python train.py --moe_layers=[0, 1, 2, 3, 4, 5, 6, 7, 8, 9, 10, 11] --router_score="softmax" --init_std_router=0.00752 --norm="rmsnorm" --rope_theta=10000.0 --rope_fraction=1.0 --tie_word_embeddings=false --init_std_o=0.0401 --init_std_up=0.0401 --beta1=0.95 --max_grad_norm=0.5 --schedule="wsd" --doc_mask=true --train_tokens=253700000
Below are experts of layer 6 (counted from 0) of a mixture-of-experts language model. Rows are named router (the router's row for the expert), gate (a neuron's input weights, with its number), up (a neuron's input weights, with its number), down (a neuron's output weights, with its number) and show model dimensions 40-79. Each number is 500 + 25 x the weight over its row's rms, rounded and kept within 0 to 999. Numbers have three digits each.
After each expert's rows: "comes before" lists some tokens at least twice as common just after its tokens as in all text; "comes after" lists some tokens at least twice as common just before its tokens as in all text. This comes from a sample of Wikipedia text that the model never trained on. Tokens count by the router's weight.

# expert 2
router:482528457536539522515528511431514479510513526525526506494504472513493503482494518474518449519455478540478520544488498506
gate8:516450496531520495528498482497504509508472494525521514530525472472515511512535512448507520483516474508481524530494532458
up8:483513520495495473484527511498486517511529536476513499506538482489526540494524504452492529450479486533470503489511447493
down8:503510493510511527473523500486445488491508476522498470554523527484508457524455511470523461503477454518506547488495476492
gate9:489481559463461489501475473540515493497473529480517519521497464534530522457523497524520485500509513475486485517550495510
up9:496483543517496508485495513463506478544518510501533493493512483517480524481515506554504488515537487478522502493482502503
down9:490499500471515518507495537478543524505514513480542482482477491479486552469519518514519519469488528492464515500522525509
gate10:471512515493475474494545483477444515507463476447496513498496509514471487495526477483527472493527479465483500518494478572
up10:493509490519500515500524509484463506511503522460478507484478466538524497520515501530524471486479498495508542513516495476
down10:511506461480464523488534493483492512511494492499498514522497486531516474486523491459501542468522528547465500477563495467
gate11:500492531552513476498518519487552523496551451487504528538492521484525496520446497491465494531491557497521510480421518502
up11:493518495527551480492511474483549500504548491440531483502494504471520487515450511483432447506498557480531510497485495534
down11:515485499546517480497521515478493495512524539495513530497502522503472497551504480517475484502515465517488496505513484533
gate12:468438506493525438524497485483538514497536520516515470530463496479505525521517510496513477520504437518495516530430509489
up12:447466501509500460504549481476487475512543544491522545494474484546542513486515524441494478497488454523484509519449487544
down12:499533491518515511471477445519473468476460504494487494445501475492499533542478546504506495511465488538497542526491496501
gate13:570505480493505516497499497507480515501561501471494520529496460456470482471495485469474521492505539494526498504514513496
up13:511503505526474447500517503494471501482489470542519495542542540504538502527475492462481510489523554490526462463490471506
down13:528524534494483516480526510512500458506503490495491520504489462448427504482512495440507498478516540468497509511494482479
gate14:514491511466488506474479522532512483494492506528502497474486476501461514479506498506496499488512465503521538530518528505
up14:539513489472477490404488528487511522517485482494491506486456428485474523502514514547482513500534540517533504513486540529
down14:476486488540496498519541514513509468495511476495526516483529512532524490513502518461499497499534503538493466521532496502
gate15:508499499496505528467478521506533502521505484468483518481465433508503516490458491541493507536500509493532492442509537504
up15:546548525512496496518524492487485514503513493483554558525537515506545524531485487481461505516513478505496474492466433472
down15:533557500495490490449455486528484523483504437483471501468454539500525491501494503511478479542454473483518478512517452522
gate16:472498504477507513533493542504490511493511517502524542475509574522543474497491486492512496504482540542491478486433481559
up16:531532486512433488477493514506499513468457472481470536494510496526519466504460490542460477522496524500510439505535526513
down16:493538475486513486513488511505491531517508494504508528489487515494481475469508527476485467543517456484513524488485540483
gate17:490496474527490506505468501496456469540513512533479502516497535488485523548534507481468454501505515503495463516475482524
up17:489467508507514476470488482484494549527532549548483493514535473504484476528534506521474462521473486518499468540489510492
down17:485479511511498526516465548478492502537491510510516490535502493488506516491528530540457520478521475497468522495484490459
gate18:515493506502497522498486476477490513544473530477477531507496475508463536472521501486528473453504534497521480516458511539
up18:522474537443491517512503483497499508478449536472471490513477529524513524482530511549515482492498540495518492490519488529
down18:473491500516458497524531494525482477505516512459510501509548502507519462526510515485460508484477487532477512486518476454
gate19:477439512514492494529543487484475513513510511518555502536504512545489480526529476475533505481494486513480466506501496482
up19:516524464453512477500515494466533509534497511467505491488477523507469541513519476482533537503494489480519533537528507456
down19:519523491484516514467508524494466481541475481478455499498497503504498523477526474472471482500518476537510510502541495506
gate20:492493496511490499481503493507527494502492505491522536475477510507524517501488510518473489490492538491505496474513526526
up20:477510492541488488469476504493503480506532500484526519501432485507519555473479530510491493491513536492485466509522523512
down20:522503524501481499534483500519466505505564450485480516523487525505508503505506513521501502518507533522467513490523509511
gate21:481513540496506485474521506519542531526495519526496483522529460541531483489497484491487475474498499514538496484546457504
up21:528529509508481505466512530469489460519527518564519519466508479522500533528522472522509466519508482512559521505518459522
down21:475534542479532503490522447453469531528508486493517468454520499471529521500481485522481480488470500527540486468523496525
gate22:518513503545498502496503526518525511516513467543474515479505505477490478537492504526492505486485499497545524512449507537
up22:523531504520484512504435533492525525516522538439517526497500486464486486487534471490498499489471530520487476517467519492
down22:510514525526487497510518539506472483498481527501521478472536559492524463537507481457466521544517482497444469497504503532
gate23:505558440465498521497510495473519501443518497509479494504465512467500481488533505517489527497500483487420512451492496501
up23:528531483505528520487464513470463525478539440508471517532460477510511480463533461528497537510493496506487492456522503479
down23:469511486546504527495471507520507475530524535478501482434542480453485520472488506463497528507445511521543505552486483521
comes before: "\n", " The", " He", " In", " It", "=="
comes after: ".", "s", "==", " ==", ").", ".\""

# expert 7
router:487515520510503475475505470515503482507497464521498514500499484542524539488507484513512499496515492499477477551518484469
gate8:462491515506503523520468504498487478492551480524510484468481460467473486524496474502533553473481441469528519499526546524
up8:503459531460526532487472501488496482536516481544497500497503447520476503510533461525530486476469472512502498541467512525
down8:488494486483496477477489510490495564525481524475497561505479556474538493528540527526484478518522502522500499489459473490
gate9:492452463480530503518536500442501490493494496451514513518492512498500480544487569497522467521476453488530473475511460509
up9:467511507482533510483494480521506468521503531489490531449489463549482498505515540479519499503519515473533476496465510498
down9:523486508539535524464494517511547513493535511473475518513462519497520496469485535505471524537506496513473508505496489463
gate10:507574472489526490511492523550517496499512489482524509501458482519501474492503513527475513519519443460520530451491521476
up10:510530498482547504497507529551479482532510496505472508508496536526470505510502515521506490532525437465521550515486526475
down10:506471514495496501490497508507520509472537473499487457518485459526521505503521464472517508489510486486534498546504540468
gate11:484461488502489524477519492489471529489509488493514501509496503527570497460498523505484498483487487508493491501478505499
up11:511482504494508504461461486461541551510487499516487519496508477506519484460507499510482457510516486523521487532464504469
down11:540533499478513505491456515544483476503456500484504501525518531495494531513464507523491567506498524492514491486510504497
gate12:514466510516519479497481516490512457478563498535525467506450531483490507518540533496506503524508510481496517487481551495
up12:533481508510533461470476535482522499485542513511519463502459497502466519531560511464525467539461529489495499514509550454
down12:539485528503506515464505460474505505505517509494549553530507466516451522499505474526547522487570539528504494499494505475
gate13:562522440510487471500471540525481471502491494561517536522469471515491493484482525494484522489582494538501470477516477533
up13:532496501489527545513491468522492482519455515527558539482500475527474524470463536530455475489540492542530515528508482511
down13:530531475506469452515538540511477489487547530528522523461506518440495459549484552508559486529496493483482469508481516496
gate14:532474462523467478490502489489502523488508569481495476505508503457516496544510478512476534523489541484509497520472501475
up14:533516519488538502504503527510481520512531514515534534521480501522479480532513471477501427493515520459496487500485513530
down14:500516504510439508532517496456507530511545527501480501503471462508514504528513501510495456532504513526454491495480502518
gate15:560507499486447518470489509499461521490507531512528500498516458523541488462499520466470546526511469508498441531482513508
up15:505491503545463514457478529519523505538507522467499487480487456523474527441492543464503490522502503498460472542502464531
down15:514496552524524490477520507476458513504502481490467488476510518482569557522454515517485518475505499481495498436490528496
gate16:501500493476468478503469492515493511500515489509552493535515460481508477475505494492509472508556499491477484485511474531
up16:518483509465505484512493461537473499515528469491573524503477472513501494474503512507491492522539500484454482505505499497
down16:550487529497523473528457485466478474545500518532466488543497504503563514494510496530543507494510530513487536552472538484
gate17:467503500502491518529517550484494451468550524509512509485497480468535510520561484539525475496496512468493508491497497477
up17:482503500539460491541473506493472437482528548503542490479480512502489509506520509498506506516490551501478542523475530525
down17:461530501492490503436483492503529525473438480528467495504517535489497544476494489514506497471509558503456511474534521501
gate18:517529514536465510516532525512508495492495497496488523518468489541489503536528493530473488478502539561520514513518491495
up18:535486556569460486518521525499512491474484492520488535499432475534494534541520491531486459535497479494489496500520506505
down18:497514515482514505516501497486487485478447468510505531484567473513488453524461537458472489477506530503524517519481457479
gate19:530495483494469520500495512498504481464490503482494543497483475466547498495513520490472458512571483459517476465494517483
up19:504468446492480513518498538511521494502464514492463509476525495495531479479492475517503518492504505449549499502523486512
down19:503480530497529559484516540533480530482511514496517520473492502523489465479461474449518497482519472511533515526475527499
gate20:547510512555519475489536500480496441514523500525504499542511483521493489581437479494431480495517525500484504480532504524
up20:514534526561495468494507526503476440507511509503500517497502495535496503490502506521454451469499499497525495487570479470
down20:520491520506464496497504480504499499482513478479476518540529506543480520504480486490478535526528463500551515488529488491
gate21:491479512518520475502508454484498470492508467506556453486488523502498496452543504486492482475462515500468503467499488492
up21:535474537552520499508523477532538467511487536520501472488504496508532501483533494512492531455510549504491468462518517522
down21:471496484508506502472482504517515517494531508503502524497492503475483496450497487505480478531542478449507510494489516503
gate22:539471490491504505524538482437496497485535517515541498494436488485443533480530486521457491504464472457517455508487493459
up22:500496512492528501509522459491508499489501555525509502477455504515459516534458487488527511462510527482473478537488503503
down22:507501507533440461520481480551481501466506512473466487516471507503558528486517482509493458508492504523486531484512516448
gate23:498507471531525488503487509486500516495495540502532476502496466493515523511532512528528536580515472507471456470480506529
up23:447519505443528486489458539506555527488495570514531478507497514482508484453500492476507470556458489514486509540482510495
down23:488485499543500466482481524511466482497501492520531449517504533470533527505464527466528497509498506494509496497503515498
comes before: " of", ".", "s", ",", " and", " in"
comes after: " the", " a", " and", " The", " his", " an"

# expert 23
router:488484501460480487477491509498507515510525530445502485469509552506520526501537489489490525484478483518470510525500516458
gate8:503475456497497495473517474477492479483496534487493512493563523490528539498484515539491475480522547511519504471446490502
up8:445514470441490504527517483490498510443507525486466498504517499511501488493460530487461495514520496509493493482525519535
down8:490499492498538521515470526494521510482518533532522514509486475521510520519549508481495466518472488527481488496471511514
gate9:507491495518470528481476489503476503442501496513508514474511520475510480495500507522524500527516499480537500477495481537
up9:498498557514488498492474521511468509469506485490533486501474508499536460461520502515493482517508540532524491450469464515
down9:489521557490503510516531567510488477536467476528482472500439491537483486508500508506532482498522477498475500505502472476
gate10:481500499510516490508523492469513458534526512506535500493481530506501524533534535503468509484470510519503570496463476480
up10:487485485533509478494504483497524465541484550498529495464513541519460544536534531507475507481488473520477538520503498452
down10:484476492505488515526491492512514538547536508509508531467480499501508521506504485524539521474499527494519520502501494472
gate11:480510509464498472481510502526513490500503493486443499496508514508524515509477488520535456499499509489539520487497507487
up11:468532441522481482547511505460528523513531474501490573511536492520499475507483513481457471488478513517468513436472514521
down11:521494491482519522473462542491493508461489496516474535469530514521500451476493452509507509520465473504507517495513540546
gate12:523478489477486487517452483455519493501519524484513515503527528467538512523498474496472514532502510470535506479494503529
up12:495484480500506478494483483488499514526524510502516501487523539497530537508510493497449505479482512538477521503525490517
down12:491484497504467507474488519485520483510500516533483484487498520515507503512505497510488496512462492490527501488490493526
gate13:503533477476490489509509540537506494510510461467457516516463473509527511504454538498492463533508492474492480515520514485
up13:493483520535519534512528538500510511492551506487507509515483496476513504453523527469470508455495471457508535502515469497
down13:503523518499488520496522508468481481484489504480481508498507529518468510520547471477499525467515489522469502444487446497
gate14:466502444467495494565498469463523524502507526482549505529521526474520514508521507489485499481504500506477492488473488465
up14:466480500452525484525464487464532521532517529487510478506540525474517536513503512536508506480486497523524518459488517505
down14:485496481489534481548491489499510482531508508532488493482483477499484482537490501469518484506466494510508497512463462514
gate15:488503460516507503523509461500528464512483527491533485497487473493538515491492545552440519502472529481510508511461504483
up15:485487519501491489492488483484491494507489484519541478507516458499485525534529513495486491530484515497488507485500461487
down15:517506497507538485463526459479478467516488511535490465533513494457468508477516532480468547518478518483485519491494483507
gate16:485504489480489462493443473487533511520508530488498515502524494510547527507508514492467497471486495509532544491477499504
up16:494477476498479488496482494490518490497535517497494490494525508475513507526517503480456528462492514504505548488481484487
down16:494508494515516490508479515491517491514521521537492511477496500508520514523524510504484504522465497513521504493480490522
gate17:510483479504512447508494474486495514495511510498523515491515533490511488526499431484474470512482469494518500462458509489
up17:501470496499546490480510510487489509511520534476532493462487509488529554512529454539474509462456474528542528463505526503
down17:490484535522481527490484504531530480518501497499484484538482514535531494510507529491513526496492508518496468521521498480
gate18:544522507499505504498487511468486525493523476479538521514515471538555508499479472521455492512533543506491517529529513485
up18:511509500482513495480470528515483533534521517500483506470538488494492503497517495535483496502497530516508490489516537475
down18:499517460528516497497493507471470494518466523500470487477513483475496508488492526478489523491509518516524510498480518494
gate19:471486501530459472529521458515515471484519538492512455529509482499476503528512518515467512497488512493496501513488542491
up19:512499463543500505498518470503533481510523531505550459512516517505474529531491485500458515473497518486463530528509555485
down19:513475452474528470476522513522508490504486554489511498527497490495509494494488477468458498477500483535479464539497483500
gate20:461481495457509507522472505532504544500475476529502490492495513498472472470477506481514505527489508490520498523508552513
up20:456472476483542494459466481484497477512495517507502463507513531511498516484458524512506498471460510530499512506505535486
down20:509513501472478512491456509478538509467490499508533519511492489499495496534495485498508533491523466507454526500516525523
gate21:531466466462472459472502496509546501510493476463496451513491556508511534498479475508470515515524509495466497461470499475
up21:544505509543508513468521528473489535430527468510478531502506522482537467515495531460533483546530501488516519474496496506
down21:471510543483507533519513474479472485505503485510528448535522476540526503470504516520546498492543507507483503488511482461
gate22:528497570539500459508510531517515498463439507501501512543507499529506530502504432512494522493504508529514492495506487512
up22:514486515493520518536504542482524530461481503506530486564503472492515513554459521526549511472503529475507508488474527507
down22:513464498482521506507514553465462501459507524479516490465517498519523508515511513479505498522460475461480471503484556501
gate23:519473465508486474477498495479455497512529478520511498485500508476504489532506504486477426496489532471450497533451537512
up23:534459458478507472501514502489521517509530535449500446472502487491516500505509510490494502496490546473478494551501524545
down23:521515503513499503478501514511518500553549510527530502450502505511520458459537468508541525506536550529508518492517496489
comes before: "\n", ",", ":", ")", " (", " –"
comes after: " =", ",", " in", "|", " United", " also"

# expert 5
router:502497477502520514509513527511530496494455486512480528533534526502471506496476492512512531462538488461502466486523521482
gate8:492500475467522526493504511498521475542487477536477471472481514448513456493451529528500479477514498512526510486496504531
up8:543486461521494499520511503494492505482498535494488476512514519482517466500507522500501522475489531471515483472496513512
down8:483454484530472496489533511515480513493484510452514477516526502463485463495512477504506492460538456501506532461508459500
gate9:502521482476467518486509507490523544506505544504488468502462480434501478527511526528499492530521515441496491479490499532
up9:503537517474481501493488503542459513477518556546506507516506459519500484515521488470466499505492501465509490500495547529
down9:515469475527545519506494520485483501481514530504486539452477495519516470522465521510523524501526514517503491503514463520
gate10:487493523516478488486490495538506482510469491481457448468545527506491467494494513510497498483498497510487483485509518511
up10:496491518502501530477478503526528464493516478481489473497502509514468491518479512472508498501527504473477514485491495465
down10:513482490536504506478524492495532490535479449507515508531527538476499461491542511488510527529490516502507451472491494475
gate11:508477483517525513512524546494522461495540504481497537492490511479510513491532468434518504505515490480503493511471534507
up11:502436507484497477532533492455501497523497507521493549509504491511462507468466509510499483505527484517529513530482479474
down11:521484551472495509480489565523474510483496510472513527464452521523503507483521525482520514530457480517510533505544514538
gate12:492474521485482513519488517489501500539543513472519546502511498563486490557477492493496499488449513515510488459464515509
up12:510479456466473515528518556492477496511503511486554542534481533483463512487509447500519536514520532460486502494447472461
down12:517466517502492518474488553503511499474472515502456494485483515454473565475530528545521507494484510501554472495483496493
gate13:524492478523489497510478513508489503477513461521499476520487513488560499532488464489484472509511537505542541495518490507
up13:485475507558477472493470531555482511518478487510468475490522533515498525487454479500523462478496507495529481499532493467
down13:502484506501503534492509501513539484524500484517504520502530503514507483506505427521469490549480490516468481513458514521
gate14:509537500507510509488453487467512482466508470498499485459488512506512521513542513496479493523537534446453471540457524479
up14:515528494534509519498447501481511491486506464506484468481473553502520466454465506473492533490546523500480486530497507496
down14:515479496458514504456537459475504498478485524504505475528513523492443491509508512459506513554497477496504519516509516486
gate15:513446478535503497523498541472519525467540511494483499512466502521472478525520519512496496517502517467456478459524514521
up15:522488526460538494536493485474488522509512525491473503529488546492506505495532533485483498547518497462512490479462506482
down15:527462534480535501501454512536525477506518512515536494474493484521494511462476478486541548500563526494521504520541545547
gate16:504476510536504533547491532468536456512554496481524507521473479538512506534474504481506476498510447515458486539482460514
up16:521492504487466498502494499488497467519501534522490533522484527458518490525499486510493527474529466513504484508476504544
down16:486550512479456530464500514548496497508461493490489464461481496529520514518504461486507489474552500494517530517508473490
gate17:505515474579507538482487510504483474493496480505510498508488514508486507521500523529500518510493492465484501471524486496
up17:478507509537508501521493522477459493489497477554496508501495474483501509574528522507517504498513483483523478480516490510
down17:491508540509477514527492461498518481495491478484497487510507507516483486511465479470517429461479450504480533518544451521
gate18:514502519510512543502519537512559506499525461492478529505478453467480495477490543475452508523533512483501476532492518509
up18:499511487510532543494468469506514513533518443501487559501462477476558494449492511523487490492476525549496478524523505485
down18:469474557508456518524510526497503466533511522493502486455472492543500541513518507514528514530535500501552521495524515512
gate19:474517509527480500527444501470518473502496471518501529513513506470511502453505439490492464505516486467507512523449477517
up19:499431534538514480462503525503518526486507501510520500465464475530519473484434529451486473484437503488488528521572479523
down19:502493493565490502522525492491501471493494481486492517529505488497535521490525539497486494469461550549513497536498472485
gate20:548477494482536506473494507541534545458456448516520503499490477486529511498436481520468483491484517502480516475506516507
up20:471491470465514526500488526470539482488514531499532512465508477501506480529538493543491506499480481470502487461508564522
down20:440471487509489516480498567511499516501490523523476474503458496542500519547506518527523494495477466481499490462478498506
gate21:466482492490486535502441519451543534505486496472489540496496494472484510476524462538491521486505481504464476477487501540
up21:524464481517518487499517501483503506523523507489508487521473532489482499488493473547495485514502477498472501478478485525
down21:493500485471489489488447512475551546535468536515490534474476536505483517533536476501509533523516515478476521474494515472
gate22:458504487507475503559516514470549534488509443499495507507480502498491456507545504532518550508504524530479512501540519511
up22:529477441502467555531504538500520546518507521463434536546486504498484501491451477513527534476486494492527490436510528487
down22:491465514526502493477467504538471498521488486539543442510512483490465467490499531468520524497514498458538496512551501478
gate23:519484424466483509497491479509511513492544519477490499482502486487487508518520545478479487516501505487478514521516459523
up23:516498461478538489500488500450518492481487532487475490475474543481483520511483558498525516467485500490506496483471519508
down23:496521503511511516513508483505486499520496459510497512546492543481502492499469495490462544496525514539494531487528473505
comes before: " of", ":", " years", " other", " is", " months"
comes after: " the", " a", " and", " The", " with", " is"

# expert 21
router:518514503520453498533497483499468477506517501537507538521484529472518463508463516528527514491526538506479514513468530508
gate0:501504502515492509468494491470492477487496453515479480489498490533523506476508508495509537466492493500489528547513509517
up0:481508476529497539553498511488532525505475513477471453541502504452494479454499451469507522547538489484481478481477465525
down0:465513494505525506530477511502538480482497487452513528496522504473510543538500513482504491513492480481449512500512516501
gate1:517493487495492460456486551517496513521472500511503451473446527514512522528491485500472561484486527482533511501478488483
up1:506536515474475530480513522479509511473533526489496499504465497516516476505506510474463483534472502499553474522498546525
down1:487508516535461517532508487483486493511519559530513527484444533525486518494496446559485450505528469529493505518442461485
gate2:487469523492481510500472499506480497494518490470532497506532507482498530472496481511487481478477461460473486512512557486
up2:472470532459468523480451513505507500522523476503513496510521510486530494510484439544513491493511506453500474520491523503
down2:529500498487531492513507467488486512487515442455543554493469545460548508492513455548486488522471455484507464516468498488
gate3:519532460483530487472505512467494481477535533473532498488500491520447442501536472494466533483485448491487494501459488495
up3:507521435499504515525507494467487473484543505470541480501488514497463429480508507487537569550521485517536517516500456532
down3:472495513464492488518468485527505531531485500509497495498468466455497495465515514465469529488494474510496471465497464477
gate4:481541489451491518505482490463530520523490485481505492524555507453475522507461543512531454498436471510544497497494503543
up4:497524545496500469457495515504492499491489524482472511555534505500479530540489478557523463484474495509481468516520485544
down4:472489558511501501486477509518488515485493494503506473513484507435470456501496535521540499492461540485463488539512484489
gate5:488510532531518575495590472495495456500494524535514551469459460521494503546519538513459498454498513524503516506460500499
up5:487488515541529530529551515481514464497525502530508535483493495493490486514521515515488521468502507530522447491512513482
down5:474522513485497545562499508540524497467467550491505479488539520478498546506482444515488518517495480502503492495497509507
gate6:503537497485523480517483503443511503487506478504523486477486500511513503536456484515487537489451538496518528477479479491
up6:514472505486492473481464518433494477528496520449504464522498514506522492501481481538512523503431517473544536501529530516
down6:462496501514510463501488488484513505508480517497469496488542460554518504491491523533533479517494497521532512545515503485
gate7:507500491503468511494488534458521499501488519459505475545496502514445466494496478533478482487474488539480526494500522511
up7:491497478521512494492479476455512503523539538502491521491501499519459514483490495541469504503494528511517522508524499488
down7:487509497495500540562443470493469490478485468469488494522483536494493464484514508542472513494462538545500509500506464466
gate8:528520528502494506522471520519498489494496492499531527506478535499548542544530571481532495495490483533477529477507457506
up8:517545519493516488491488502513504479487512502504556541474522478500478556495486518442510466462464485513469488538510494487
down8:524480549499494471465520486497494482432502481493531515532467453518469484534513531478505538485483525513494488514499529522
gate9:523448494525529528472499475466542481515485502503473477492523483519473512498509485531495490509426472521498518509516501555
up9:501474500570522473488497460488547500541490490523468528503557547536468504496487479510533501486436500527544539503493489498
down9:487464535506531496473485492479534522494470497488475474484474509508510449470471508465512482503502509470502477472475520500
gate10:488527502516526502532514498521479484498469502475520505489458490459520516454527502486520492509492517474498492431439491517
up10:532484496520478468507519480524439512495495527464520552465480536461530481474525486504509539469499548460506478435469486546
down10:455514543455487493505512484497481506550512502518492539476507514497507486520516461527488522521470488485471517540492512498
gate11:472491488474543504513503483513499498494483505484473491517493476471486503489513517476464451530524501500518484500506486533
up11:490506460518540520516469513460478509493498481522468496461482490492488555536494505490503458507519534524470479515509532499
down11:523460493520514561487495581478483506524502546468531513492521481475472502495483500512505479482485511519475512528533457519
gate12:522510474486527473517491502491524525503525497497501533520495564532495443446482489505541504535486535521527517476477544523
up12:490548489508531539490496487561478489483506442531457497448537492476517509484498492500482469488550506522512434485491530465
down12:542527473495512481486505523536476520529491472535563512459542487492499495517480438508462460509479511489521520525552490491
gate13:490477506561504478488497536464496504482512526507496521530478483555529532567512472520486519503525524496544491542532458543
up13:504509496528505499555538469461490479508522504488482462518512475575495522493475493540465488493495484479509481518528481492
down13:486508492483451482486488487462479515508487512478506468525514534498495496475538473519527491476474467501533488513489481481
gate14:509495432466513498540492537479477480497483501534541481518519510529498491472469533490477511476498523497477541472486537520
up14:513502462485528474494455538478450518495500502543517483508522510554517509503465523517512508448512536548489523492478496524
down14:530461512568520528572471454475475535558497478516501503466461481500473480489552455496529494484492503506512498471491491503
gate15:489480496531487464549479465493516473506533535514529484478493487488470470496501521497526493508519501494458487506459489540
up15:497499510506509501497474481511494485515504499517502475498520503504494484478476500482513452466512503518470538515522505511
down15:519496498509522518505502496508452485493467500476505465490531473483512489499489503520472501452491504499486489522512479529
comes before: " to", " in", " by", " the", " as", " a"
comes after: " to", " was", " is", " a", " and", " be"

# expert 1
router:488522505501511517482496482513554526514520492489468485569511497541518513502490531541499542481508519518516472515535481472
gate8:482516480430501499469499498501474515518485512504467502534490513505539460468509457435497494495513507502475486480522520509
up8:546526482452502476480518486513504523507525534447486503501508495525517487477510468430501520514489505480502515513500476519
down8:574503482525497447470503462506488477508494538492542461535508522483517514488528496512513501483486499490425508534551500539
gate9:505492538479514468490504469477506505532492474525454478471503509482487536515496485509485536468488462475488468468498465523
up9:460530488456490479482511484498541453500527495479475508480495471521478498507487517460443521529520499473536514525476520520
down9:487509491487505495549539440506486497479520472499533471496477511468479491493473501526471531501563537492494525501458518529
gate10:497501493501469505524466541521474530470488518511510495533549528521457527492492493487493531485512489490485521512506543458
up10:463509457484513510480464521527488489481462490537486503488477527504550465507493500510510511516527522497497524507498451518
down10:519476499518516461476450530500512512560540501498483476509524503493460534541472493520471475483436501491503494513472474499
gate11:540528500531514499508546489489470507507513480503497513516472536463498518500500499523472482505522523498536503488462466486
up11:557510462482497484491523467465495505505514505520555478520502551473498514463545501490461475490490534499530489500431456500
down11:490494494521501492518462500531495511489506546503497492510492486440467504484486530495503474477470534508553511528486473530
gate12:536473489522541478483526526490517509514489509547505480518502507485533500519531484471454473503481523482530533534475502485
up12:494475494535508466457489522526558518513526493565495445560516501499516507489483503482464506504477507491517508520536517482
down12:502510524533503459523469534553503491549527518492502481507502482457506468485488497474496490543443488504529541540483487496
gate13:525507533489525542526498492500489520539491440509485531448519473480492518469476462523511489536500516491498504482508532490
up13:477505450485506460524517506486488476455532522476489476516456495517524453509498514472475505497532518467445472527490484527
down13:489495510512478484494539521462474516479534483548512493531500477544476495471504531457497491482468498529500519499495497522
gate14:513516494541537500526491487477475545480495456496503540514461470464521490466485490494477499594479505510492510512440509547
up14:463502478449471518496564475520523482493493507497522525509520513521531528508520511533480494513503531474523501470487517491
down14:528504470475485503488509486518514533524502490495490505538495479515486506499477509522488461529459498498506488468458507475
gate15:501517495508498450472499459501507481552543516443524509509519515494474527546499458523505489493527515478524466490507487525
up15:482426477518445490508514492484486465514489501492454485467567501520459487539458498482510519497517479485504528499539517521
down15:529520535492531498476536505489480498505484451467486510520494505529537499512510511524545531583519502500469504534543526450
gate16:484473521522463488483499485519499480498499488457502501453514503481486490537507492550492488538499535477514528485525506494
up16:498497529512509489430507496526487518515494501484475468456488519533449520503489483539516529467509522524518544475538457489
down16:492524515517501500470498488469481437487447507530458540511488496517513442502480451528508478489483493500501559534520503531
gate17:533497516452517493450494486493509478503524525488529453520493536455532520499508484478492509487503520471484477490481505467
up17:535495502495489522502499507494494489529460512483488495449503525467515517524515477522477534489488495469522469456504485484
down17:500498496479507529483505452494482482550499524502497497515504484483504491488502485493494479544535465490475571528519511478
gate18:524501502470535488519492517487505499511489501529448493444497516488494497515507496489477550490525554524499506510483492477
up18:484493485505485480527522490498465493510508508492547492512504526472499494483454509461494460546515460466481493493482514514
down18:509493490534487524539505535488516483467484486479532528509519517516510468522459493498513496479536500481496500483515510518
gate19:454500504480516450469473459528516494482473472456481499517498471522536508541511524490518520505483493478486484484504503516
up19:452474497470541479508468469529541519503483497484503502524498508502512498487499527487518522524512507475475450505528474533
down19:524505511561537486523536471501469473519468547464540516484491508519479492471514478506501507476535512543492483517535527520
gate20:483533470442511548512515491532465510503515517497497494508463530510509493521495527520489520532494526510533512477529504521
up20:535518482451514493496499473488505450470491500511473497504449501507526488490507504484505522473543556505525491503518516532
down20:467501510506488527478489484505477527489464494510516495532527463521475539518491508509490510515538505482477525495483515507
gate21:484463492530549515535470496524521508506518543480513478497523481515470504516524517542489484523492433471519496542546459524
up21:507472517535516463516490519522477457519509492488490517531528481517505501514454491539487487500504480473517480517521478567
down21:481469482557530493509537530514514480532505537468455510526540525493492518515493535513495554500516494463519483530498552490
gate22:535510509502511509480488519507500499504513474483489536510477479491499525559448517548498493493501497474504503492511505466
up22:539496528483521522483457534503523463500534494486481483515519489504481502553493521511517508491468524474524499507507524474
down22:498482492519523515513493537457479488495529489469527494507525507482465524532470521451506503513533491472427534526496532497
gate23:554498528479480522506510507510531531473496457524542555480523502513494505499521515534469522489522501515488472522499509517
up23:521486499531480502481460488506491484527456490503501539449466508481560506525523513500447520510463524489483484552499542456
down23:477523524520511471499486478506472467512510499513491531471508525505470499535479477535505476533512455485448519490528500475
comes before: "|", "-", "==", "===", "The", "In"
comes after: "\n", " |", "==", "===", " ==", ")"